python train.py --moe_layers=[0, 1, 2, 3, 4, 5, 6, 7, 8] --router_noise=0.3 --vocab_size=18945 --norm="rmsnorm" --rope_fraction=1.0 --attn_scale=0.16 --init_std_down=0.0 --beta1=0.9 --schedule="wsd" --decay_shape="sqrt" --dataset="wikipedia_en"
Below are experts of layer 3 (counted from 0) of a mixture-of-experts language model. Rows are named router (the router's row for the expert) and show model dimensions 64-127. Each number is 128 + 24 x the weight over its row's rms, rounded and kept within 0 to 255. Numbers have three digits each.
After each expert's rows: "comes before" lists some tokens at least twice as common just after its tokens as in all text; "mostly gets" lists some tokens that are sent to it at least half of the time. This comes from a sample of Wikipedia text that the model never trained on. Tokens count by the router's weight.

# expert 72
router:165128113112151111129143120171116176150088129116121104099150137117151169099109089092136145126125161153150092097156066128121178128116125134155151095126138139160169105134088145130138091145155145
comes before: ".", " |", "%", " |\n", ")", "0"
mostly gets: ".C", " Mrs", ".I", " Oblast", "which", ".R"

# expert 173
router:113140141110101139128167111155148163127151157161110138126142084120148133127133136153105130158079099171144146150116125087153098137076132157128126128118132099159156117146177118144126124085095135
comes before: " ", " |", " (", " MF", "–", "st"
mostly gets: "′", "½", " Big", "rd", " ×", " e"

# expert 138
router:086164111108132099144134096165132148110139151112112111112146094116153131098130117129085134158138159136136158157159098093146135155093100160147133103094146129161166091191136150117107105120102105
comes before: " |", "–", ".", ";", ",", " |\n"
mostly gets: "13", "18", "15", "20", "12", "10"

# expert 181
router:150107113125168102101124157127112085105143130100150172155135169129083113097135122107114103138155139104136122146119105117156177095124135129109175129124143153133134086099123109142109098142124102
comes before: " of", ",", ".", " and", " in", ".\n\n"
mostly gets: " land", " fire", " crew", " energy", " sea", " ship"

# expert 1
router:139092134123122106101146127150123156100147152145128142122148142138150102136108166128116156129121112154132154117154142162110154092093143151107111094144120156142096157138110151160147078164111170
comes before: "==", "The", "In", "===", "On", "-"
mostly gets: ".\n\n", "===\n", "===\n\n", " ===\n", ").\n\n", " ===\n\n"

# expert 51
router:144151122134137156161127131138096121142126080153106127152122114112117107128114094088151125125089121147108102112185161101082082112121101166126114142112098164143138119115079168142132132140108164
comes before: " of", ",", " in", " (", " University", ".\n\n"
mostly gets: " Force", " Committee", " NCAA", " Regiment", " Fame", " Bowl"

# expert 56
router:103147106126084149092133099113147129148130153161136133101101127165158132140112160109117079132089123146126162123126152157143125167100091119120104103135119164100123089144150122084096112133124105
comes before: "\n", " (", ",", " =\n\n", " is", "\n\n"
mostly gets: "ensis", " Density", "ea", "ropoda", "aeus", "ifolia"

# expert 225
router:160084136167084102109163146110144148142094121080127099088145174093108100101125117134102095157167118136140169157114118116104137078141114091092123171166159115132108173120147132139108119160144140
comes before: " the", " a", " his", " its", " birth", " these"
mostly gets: " of", " Of", " von"

# expert 152
router:130140112095105139115136125101108145104125118103158169102098088146104145115157138119131099158109125118097103156124158082145175137126100086123131150147102099102164106143117106122125126136135160
comes before: " a", " not", " also", " born", " released", " the"
mostly gets: " was", " were", " is", " been", " are", " became"

# expert 78
router:102149101076143154126102162122169158138149146092157129143138127103128122171131092131096146140081138141074102154129135159091182115100093126151103151125105133159155139098107139123209108156126117
comes before: ":", " ", " by", " |", "\n", ")"
mostly gets: "″W", " Preceded", " Apps", " Nominated", "(s", " Genus"

# expert 105
router:116162093141120099129110134129156120105134196130154096098157142118167138163099092160145108156069157127121105140082099161122174122080107148121093125135178140140148099142108119148122132107101115
comes before: "0", "1", "2", "3", "4", "6"
mostly gets: " million", " .", " ITA", " Niger", "⁄", " Huang"

# expert 213
router:105127149110175149144150103128092091132121098117122107160114143122112094153128156140133096098153120125135122138110143148117133125129142194138101118090143161112141120128138170168122096136154113
comes before: " of", ",", " by", " and", ".", " for"
mostly gets: " Succeeded", " text", " security", " access", " touchdown", " search"

# expert 162
router:141123157120141148131118108131142146114118168113166120117151123158142135149123113168121162143086140132141119134123093127119138117117118126152123085155132108096119081179121160124070113126123105
comes before: " |", "0", "201", " |\n", "1", "200"
mostly gets: " tr", " inv", " gr", " rev", " character", "-v"

# expert 77
router:108094083130075097105142085149155126095152084137158095134109125140139100145160095146116163096160139105081119096103148133080129149154121143152112127167137154136161161115098095126122153084095109
comes before: "-", "|", "   ", "     ", "|---|---|---|---|\n", "The"
mostly gets: ")\n", ".\n", "\"\n", ";\n", "\n", "'\n"

# expert 44
router:089127128128117123118121135131126112153176133161133107134142148143118135169064122171113155140115135147136154110136069108145137122131130097158116085131120144082119093151125130102107089134106102
comes before: ",", ".", " and", " (", " in", ".\n\n"
mostly gets: " games", " issues", "ets", "ches", "ays", "ights"

# expert 69
router:136126102124135154102101135116098109132126113146105118087141129165120148137159129117097095144099121140139090118110114144132136138107103160119152106132140124163155076142098111113138140138175150
comes before: " was", " is", " had", " has", " also", " were"
mostly gets: " it", " he", " they", " she", " being", " him"

# expert 8
router:118169108159106123155131149105155129123122116126146159093159132103122172110145126086110122172150105091116118143161146127124113088131134136100160133110166128124094163135128146149107148105139154
comes before: " the", " Fame", " a", " his", " Representatives", " Historic"
mostly gets: " of", " Of", " for"

# expert 149
router:131161103106142115106122112137087118104102124132144148161138113105143125100112134181116103138163116127121115090073113135127172156110098123130122126159147089116153093135098116163090046152142122
comes before: " of", ",", " /", ".", " and", " in"
mostly gets: " River", " water", " river", " Marine", " side", " sea"

# expert 122
router:129114123113165156172106057136118107131142137138122136133109120107118133160115144107138165074138119162144139102113078131157159165158118113098122126123134128161099154096156099112120142137137135
comes before: " and", " which", " The", " but", " who", " a"
mostly gets: "\",", ",\"", "\")", "),", "\"),", "\"."

# expert 167
router:136140109159117108139108145101112178145143167137093128135078115135117132160109151108146198148128142131120130128139088104163157143136096100123109135103113102102162150119090117133169108166123137
comes before: " ", " of", " were", " Votes", " %", " who"
mostly gets: " people", " Born", " List", " someone", " friends", " individuals"

# expert 216
router:130125114118146156119101144139111087151125090105135157144164152158176104136097147126110112139150154096136158113110096134141115103143138140131165108107149162125137094146107122149115096137129125
comes before: ",", " (", " and", "\n", " of", " in"
mostly gets: " Art", " Law", "!", " Science", " Records", " Library"

# expert 2
router:179137153117086116120137131176090121172145104125148109104133148104166140150078117149164092112151118140100095133107155126132119104131099094115085108124156089167148157101153107111097104120143103
comes before: " a", " been", " the", " by", " an", " to"
mostly gets: " had", " has", " have", " made", " built", " received"

# expert 243
router:098140118149133096138170162130129141115111114132173136094101118080148145128119141136130164115082105125086139149140131112082095111131122132147088144122113133151127157089108103111156138132090122
comes before: " ", " www", " The", " \"", "American", " University"
mostly gets: ":", "|---|---|---|---|---|\n", " Edited", " :", ".:", "):"

# expert 164
router:159081117129160154126112115120090153127110102144118149172110122135121152161083136118126116143115109178128166119169098118099135113119124109108113096140083157082113113139125154099125146142166067
comes before: " of", ",", " and", ".", " in", ".\n\n"
mostly gets: "ation", "ization", " movement", "ism", "ment", "iction"

# expert 141
router:147137128129094151100128114132074101157108134118110130136148141170132107084092195136134118128126162090147141101073093135134121130101112104146122147098102171125119134119128096097119115081099101
comes before: ",", " of", ".", " and", " in", ".\n\n"
mostly gets: " Avenue", " Lake", " summit", " Creek", " Mountains", " island"

# expert 179
router:138135149109191132123114103106132110130164124121141154121134131113142088145114121107107111118128153103154120131161089137138101110138115107105102082113114133128092082118134151134114167118164115
comes before: ",", " of", " and", " in", ".", ".\n\n"
mostly gets: " Regiment", " Movement", " scholar", " Technology", " industry", " scholars"

# expert 230
router:170136113130127144194098117144138130157130147118121119118090048153090131127078089140139134117124134124130156139142142152129080134140111124131152120174098127113165132153079121120128111142087157
comes before: ",", " (", "\n", "\"", "'s", ";"
mostly gets: "ora", "rie", "za", "alia", "eno", "anta"

# expert 96
router:126166139106117134176096103138107147107085160120113107133134105125131131135151121131076139130124141119111134106135175145137130128118135135110157113088145118132159114151115150159118133130154110
comes before: ",", "–", ")", ".", "201", ")\n"
mostly gets: " then", " soon", " later", " subsequently", " rev", " stri"

# expert 182
router:133160085123161118098160140155153123118149164130146081125115108078148097114101123159117120134110117084148109176147150131142134148112113155135145150138107118078144144135123159114138129107137162
comes before: " |", "0", "1", "2", "3", "4"
mostly gets: " −", " Clade", " ±", " ✔", " +", " Los"

# expert 217
router:137100139138174138149127148149088084082137075128142156159120139155117134164125118094120129124118124124168132089139109162108112103174137135105109144110087134149168070144128128183141132145132150
comes before: " of", ",", " was", ".", " and", " in"
mostly gets: " production", " aircraft", " building", " business", " industry", " ship"

# expert 145
router:144108136114125153164143099125100121157167143135100094192123144143129120110123147122129126111104143132132126128122108143113089136117163140105122092128113161130120118152111137141146159144115118
comes before: ",", " (", "\n", "'s", " and", " was"
mostly gets: "aku", " Khan", " Singh", " Smith", "iko", "kar"

# expert 115
router:124166126165137086108104145164137146138147109165158135136146139123116189170114126111116114135114137128129092132144087080135106118103077108130113108110126140127116109128125086156119127070128094
comes before: ",", " and", " of", ".", " (", " were"
mostly gets: "s", "ers", "ors", "-s", "ks", "ians"

# expert 174
router:109124110082151160132113159115139131131087158127110114111156126104165118126141103146116090154116154117127127114113149136142157179119123138144105114142089137100135109190119172132173097118136132
comes before: " |", "0", "1", "2", "3", " medal"
mostly gets: " MF", " FW", " Gold", " Baseball", "-yard", " Nintendo"

# expert 59
router:134111143114109122133129110089151138109146102155118161176136132157133109148113106153092155090094112140140162108161098151140159141132126142100097168150106099156096145102095095154147120141168114
comes before: " The", " He", " In", " It", " She", " This"
mostly gets: ").", "\".", ".\"", ".\"\n\n", "\".\n\n", ".\"\n"

# expert 11
router:117122104088117098121166093147163132111144120149170165109152114136132134112153102132106164138152098128096113148117153150142163117118081120117100157168101141146092161170094151150151154115108138
comes before: "==", "===", "The", "In", "====", "-"
mostly gets: ".\n\n", " |\n\n", ").\n\n", ":\n\n", ".\"\n\n", "\".\n\n"

# expert 15
router:147134121116169177133106114101123115140138110136157100097129120114143089150119103137142126105117135105096119112062143178168163114135129124179101114173129126074164115143107145159126134129169135
comes before: " of", " |", ":", "\n", " /", ")\n"
mostly gets: " Label", " Candidate", " Conservative", " Member", " genus", " Queen"

# expert 99
router:124183120081146143144117152179122120129178104158132113155108110115142110097093090128150153139143129103154138158172157137120128139111089141113154168125089129101150072154107174126106101106063133
comes before: " |", " (", "|", " |\n", ";", " Stadium"
mostly gets: "ette", "roke", "eland", "feld", "lett", "ome"

# expert 240
router:147130137123168127153110132152146116106096166094117150160155122114138119137138124152099109129112107183145148074123079120157128131125102135116136119119126126148144118117144138157117121091130118
comes before: " ", "000", "9", "0", "6", "8"
mostly gets: "uber", "189", " mort", " March", " Mur", " ang"

# expert 75
router:127187155124128097132088145145115094113145150155107081113138126147139152100159166101145163144068143138109134119141142110144078104103162146116157111138144167105119111120157104109099174102108127
comes before: ",", " (", "\n", "'s", " was", "'"
mostly gets: "berg", " Martin", "inder", "mann", "ov", "inger"

# expert 83
router:120137147125145121092105139119153152097158111113136157099159128094109140122120146086103109137169106130123119122116132161135166125087137152128145123133134113089130163151110173089140100152160105
comes before: " the", " a", " his", " their", " its", " an"
mostly gets: " under", " from", " for", " at", " by", " ahead"

# expert 73
router:112108156102183157151132087063113136113110200129113090145125136131176145123127158134081138149095130143105146128146110122149122118115107126108156092125132112137155124144141142121134108125107140
comes before: " |", ".", "–", ",", ";", "4"
mostly gets: "116", " Barr", "107", "108", "109", "123"

# expert 219
router:103153135108114167140156131113133089173083156077093097133163148112139146133088118125119136127097130169138110107121123109134115100125125164108126097149146138151115095151103120140145137088123120
comes before: " |", "0", " |\n", "1", "2", "4"
mostly gets: "τ", "186", "228", "221", "233", "225"

# expert 133
router:133188140109141148165118158161098110117134150119102129147149099155151138130115123150113142152100140180147146166125139166092127152078100138102133111112100119130120085104106187127151137137093103
comes before: ",", " |", " (", "\n", "'s", " and"
mostly gets: " Washington", " Beach", "ville", "ington", " Lions", "awa"

# expert 128
router:115094117114137100100091136145122161092139118122095157161105122169123099158134121125132138111151124117172107102146134101108157134145116149146157127132151143121149128096116093072074137083137154
comes before: "-", "|", "Representing", "|---|---|---|\n", "=", "|---|---|\n"
mostly gets: ";\n", ")\n", ");\n", "\n", "*\n", "})\n"

# expert 70
router:104146122137141088125133142104130135107137133116114151099091090133099097108147144122163152108111120101151099100114100137116131127141117078153114158153095157131110148092129100076087152142144128
comes before: " ", " Total", ":", " Density", "\n", " Apps"
mostly gets: " •", ");", " Genre", " Occupations", "\";", " ;"

# expert 214
router:140191105115114166135141124117155133082130131173159133128147107087150099111097109137133108115124107158083110110155124105134112144117130155151166118092137100091099107158114161126150151144147140
comes before: " the", " a", " in", " by", " as", " his"
mostly gets: " against", " joined", " attended", " won", " elected", " founded"

# expert 227
router:161109107143156167136114131120166115123088190089149107123173156130163170134133139144083158108118147118120120117131105130171108119110150147144125101144158128138168100133132121117111106089101173
comes before: "0", "4", "6", "5", "9", "8"
mostly gets: "196", "201", "200", "197", "194", "195"

# expert 71
router:130163123094106171105117141139121103121151165143114115117117108152119146138131156150130151134101126132104180139065163128137157132114128118162173109104158117095126103132168149090087150083147099
comes before: ",", " (", "\n", "i", "a", "\""
mostly gets: "je", "ois", "tal", "ude", "aze", "ache"

# expert 116
router:139141138131137111171096130093084100179109154128127116115133159161141147152097154071108133105074170110082109120124102146139127154123158148139133081123135154142157121155143146137138199115182155
comes before: " of", ",", " (", "'s", " and", "\n"
mostly gets: " Ram", " Khan", " James", " Governor", " Minister", " Ross"

# expert 215
router:131141111151090104147190141123131110119110091115131146109104103100093128080108145160099082105124095151101140135103093134147112126103134100149130137112163098153111109098147097075101098115144089
comes before: " the", " a", " in", " its", " by", " on"
mostly gets: " renamed", " destroyed", " dropped", "—", " abandoned", " changed"

# expert 114
router:145116122136122124126183137116109108165110111147166176142148138091120152094124111104127124067114119087081155142114118099130141108127158121106117120090147159157077127132158104082142155145184136
comes before: " by", " in", " of", " the", " a", " on"
mostly gets: " won", " winning", " Won", " published", " attack", " killing"

# expert 251
router:125130095129149119183126123128090115172111125112106106108169099130136126115099122133126129140160162096098150132158165133138133115143160122157182111112132122105156086137122122136081093157137100
comes before: " |", ".", ";", "}", "–", ":"
mostly gets: " drama", "ra", " Five", " Three", "adier", "TV"

# expert 102
router:139088104128162132109098136093097138143150147131100127159129155158099100167052124101148142141161127138147109154145124130153091113124116112130105098164098158135174113155141088128141128165099118
comes before: " of", ",", " and", " in", " were", "."
mostly gets: " members", " groups", " others", " soldiers", "ets", " companies"

# expert 109
router:122159135131133095123099145103109100083135152137154136169093093104158134125084111112101129067175147108163102123128113089164143142103140133169142173142125137093143112110119133163159149135154171
comes before: " to", " by", " with", " of", " in", " for"
mostly gets: " due", " began", " led", " started", " addition", " lead"

# expert 136
router:109135099156134117166086135132109116116130118157131168120107115098159132148157168136131146110112112133133128095137087104165110158144120099128131134142116104136092149109135080125161158138099107
comes before: " and", " |", " is", " which", " a", " was"
mostly gets: "),", "\",", ",\"", " ,", "\")", ")\""

# expert 45
router:138138120156122157136111145132121115144120133095132124143105112092126112155156083158134162108093099144130117122155139090159150126104143078138140134142124088128108144118139109125157112141161072
comes before: "202", "2", "1", "3", "4", "5"
mostly gets: " stated", " found", " new", " occur", " reported"

# expert 163
router:112149147145150140105107118096107111140137097107135095168151132154098131161137149149177114067116129120115108118080135165109120103125146149146126088123111109130111139128118163144134126148126108
comes before: "s", ",", " of", "ing", " and", "ed"
mostly gets: "field", "wood", " Group", " father", " Round", " Rock"

# expert 252
router:129119123127108155124101125100107118155151117147173094102101146101084156126153146164133085139114124122086079139121105172112108113146106108130131139164135138117162121149135127119117112142144140
comes before: " by", " on", " of", " in", " \"", " album"
mostly gets: " producer", " studio", " vocals", " music", " songs", " artists"

# expert 60
router:129091149155151165145125135094132112136122115140096101158147099139120117141141111081131131118160154120085133118075125109140136191128172084103074121140117145113119130111132151099137136124118148
comes before: " ", " of", " II", "icip", "icles", "\""
mostly gets: " December", " August", " part", " Part", " Episode", " Season"

# expert 228
router:121077151100092145110152151129149152097141125152097152109159144164117134157123145132105148101148116145125163113128141150140136149189121151137101155125129107132101150098144109158166085147135111
comes before: " The", " He", " In", " It", " This", " She"
mostly gets: "\".", ".", ").", "..", " ...", ".\""

# expert 193
router:113131139166121105131112151135116102138140107147175163148119105138116146045129131153088150088170136116109141154129088110140155166120115096123157145161095113095120091118126163132154105165135172
comes before: " to", " from", " in", " on", " into", " out"
mostly gets: " took", " returned", " died", " moved", " continued", " went"

# expert 90
router:153138143122147109113117104132145137149161098118108120092120137100078159109113118163112099135092117162104146155117141077121125139103133124136094110108131150151092159137162112122109139117177148
comes before: " the", " as", " \"", " a", " for", " to"
mostly gets: " name", " known", " called", " named", " considered", " like"

# expert 48
router:117161117122132116094113127146144147120139140148112105152138133164154152099092137128113141142069133103149105138112102118110068141117154130116144100148121086198134097187134143136122131112069128
comes before: ",", " (", "'s", "\n", " Town", " &"
mostly gets: "ford", "bury", "ingham", "wood", " Wood", "ington"

# expert 20
router:164121129127126157101158128101141123085155125135085122100087096090168119110141090162164166114146111129124103150091146089134107136088083120108172163104081103121110146155137104128157114079147118
comes before: " a", " the", " well", " an", " part", " \""
mostly gets: " as", " including", " As", " like", "As", " become"

# expert 46
router:076125139102143137104170105147130103103086099106170101145155120168126162086128155099164103148115111152109116172095160107127126112102096139124131130112158095111154155114120108110159125139093171
comes before: " a", " an", " not", " the", " also", " located"
mostly gets: " is", " has", " was", " are", " be", " been"

# expert 80
router:120157135112126108139107105137058106151092140112111124157149111140170138116108110112121110125121149137140139101097088099142172138122076173136144078104166076117158090126161095098101100096139103
comes before: " |", "1", " |\n", "3", "2", "198"
mostly gets: "%", " mm", "rod", " brown", " general", " right"

# expert 177
router:158130137142116082125157121125115140132127136111108101111135151085145103113106091178121136158091096155103100173059140090134120082110130120150113126117115102085145153120138101095102153128123108
comes before: " the", " a", " its", " least", " an", " October"
mostly gets: "On", " Since", " +", "After", " between", " att"

# expert 120
router:106113137112129148183084089088112148175156144156155082119098105080119123129097159093176155120155140134161130084130080135156153159138177135098138095112159113121138148146107121130123147163144094
comes before: " |", " |\n", " (", " is", " and", " –"
mostly gets: ")", "%", "}", "]", "\"", "/a"

# expert 47
router:136136129134139097158151083141119097147093148116141108111159095150140173101134168125088121157107146138140156149132118111148110131135111141130149103094156105112159111132158105164080187109081126
comes before: " |", "–", ".", ",", ":", "nd"
mostly gets: " Er", " IV", " fin", " pen", " er", "2"

# expert 62
router:121128113134165142127140144123140141136113131144142078093148137107144103114093138137084106102144122083094130127095150170160145144118128151152148095133147123104181128125112161127109118124139089
comes before: " |", ".S", " of", " |\n", " in", ";"
mostly gets: " U", " daughter", " Died", " son", " died", " FW"

# expert 153
router:136125117143139147103109104143135155129096098133097077126090111112162121117175105118108163134097124111089131127094186188112098114137136123194150128139140126118138132159119157145178131144107149
comes before: " ", " Carolina", " War", " Africa", "8", "9"
mostly gets: " South", " World", " North", " Southern", " Out", " European"

# expert 42
router:128101107121121179121137122101134134123090112157131099136157105128137103112141126136147094141111121144082133139094134144111077098126146127130154120170116115090154122166153176124115131155151125
comes before: ",", " of", " in", ".\n\n", " was", " for"
mostly gets: " TV", " station", " television", " Line", " radio", " episode"

# expert 137
router:132107093104154162105177146135108126122149143125125119174128148150121134127089099088153126175137133114098109107102086087163151101120135101130094146097073186093144108107176137146150109154120079
comes before: " of", " in", ",", ".", ":", ".\n\n"
mostly gets: " located", " area", " town", " Location", " village", " region"

# expert 65
router:121121156108125141108100142144127162094111171123132145127129139146118092159069137173144122126080124133157084145160121094099148082094131102134136107123120131090108122127119160097080138099158178
comes before: "=", "0", "1", "2", "3", "Personal"
mostly gets: ";\n\n", ");\n\n", " |\n\n", "\n\n", ")\n\n", "----\n\n"

# expert 220
router:119131144156127185104165157104151160141116146113134100131170146140185125148125124144128124132097145131136144101168082144163121103107126158169144110153150129120142115111124107105147086150113128
comes before: "2", "6", "4", "5", "3", "0"
mostly gets: " qu", ".m", " ^{", "^{(", " jud", "200"

# expert 244
router:115125159125109089134159123155144153118079148126156126132129151115119154139140138157114139124101118156146086156134135136125164091139140163166112154141111124128141110097139084154115137129156129
comes before: " ", "00", " UTC", " Animalia", "30", " Arthropoda"
mostly gets: "′", ":", "rib", " www", ".:", " Insecta"

# expert 224
router:099114162189148167101186120159114123146162157102099153135109110103113129138159135119167144054153154162145131110130108096156099152167109133148101131139141115110117151120128105135113119148143114
comes before: " ", " \"", " The", " Label", " however", " ;"
mostly gets: "\";", " ;", ");", "—", ".;", ";"

# expert 148
router:145113101138133137097147169116100148114146146131121138118119134136150089125100072138109113128166109074139141164096105115145192107113126114131130134154129093074141078141130100143160083153145127
comes before: " /", " of", " in", " for", " were", " by"
mostly gets: " Turnout", " population", " average", " votes", " trade", "Population"

# expert 18
router:113121130136157127084149149110136143132149109127107164098167115108119166124162145117144106154155111131110170112139133088146157108096146137127133123101162133153121142124165090103124105152130076
comes before: " the", " a", " his", " its", " an", " their"
mostly gets: " or", " without", " by", " for", " from"

# expert 185
router:123154146141117133138110101137117113138119134124139109170110128139123154093139124113132110109136135113131149152101141172064114148099096108103098146122101131179163126146120181122141161146152092
comes before: ",", " of", "\"", " and", " (", "'s"
mostly gets: " Lake", "ome", " Beach", "house", "ville", " Marsh"

# expert 87
router:136131141108152132122135135143096097131092171089108078115148158134112129115126144107080147124144177126127140087112135156128132142165126132147128101148188129170149119145093131136118095170115149
comes before: " |", "}", ".", ")", " |\n", "%"
mostly gets: " end", " ", "..", "La", " MPC", " die"

# expert 144
router:128155121102111147138118113115110098125145157122133149112120114169157125187110105133123145147076133147133147139144141147133115156080110134120150099138139167096150091165147086129098171148148091
comes before: ",", " (", "\n", "\"", "'s", " =\n\n"
mostly gets: "ara", "ica", "ura", "ena", "ani", "ima"

# expert 166
router:138171102147191144143162159104161184155106190131171109142121159105139139121106154138133132120154135092103118120127129178122179126131120121172105165137124103131162106117092098122119094148125111
comes before: " |", " |\n", " also", " not", ";", "4"
mostly gets: "See", " did", " never", " without", " ✔", " Turnout"

# expert 194
router:103119146102130144129129117130113088160100147103123098150138127152178142146134110156121154128116128143138101104104127134122127150101127145128106118123129179116114088158152139104072150112175080
comes before: "0", "1", "2", "3", "4", "6"
mostly gets: "ilis", " households", "hol"

# expert 142
router:137105101120132117117132140150077089143139143139091156162096146153139175169124150115144077117119117128093139142112095089127138128143117123107106110120131164156146105116141100119100093142141083
comes before: ",", " of", ".", " and", ".\n\n", " in"
mostly gets: " systems", " conditions", " problems", " treatment", " disease", " engines"

# expert 110
router:156128134107159162181108103097127090153121147099123116123191142126167091115165136127110143130119152157136151093088114130180104167104148161157134090098131122171130149177099136152175122128121160
comes before: " ", "_{", " Court", " Minister", "F", "O"
mostly gets: " February", " May", " January", " July", " June", " Jan"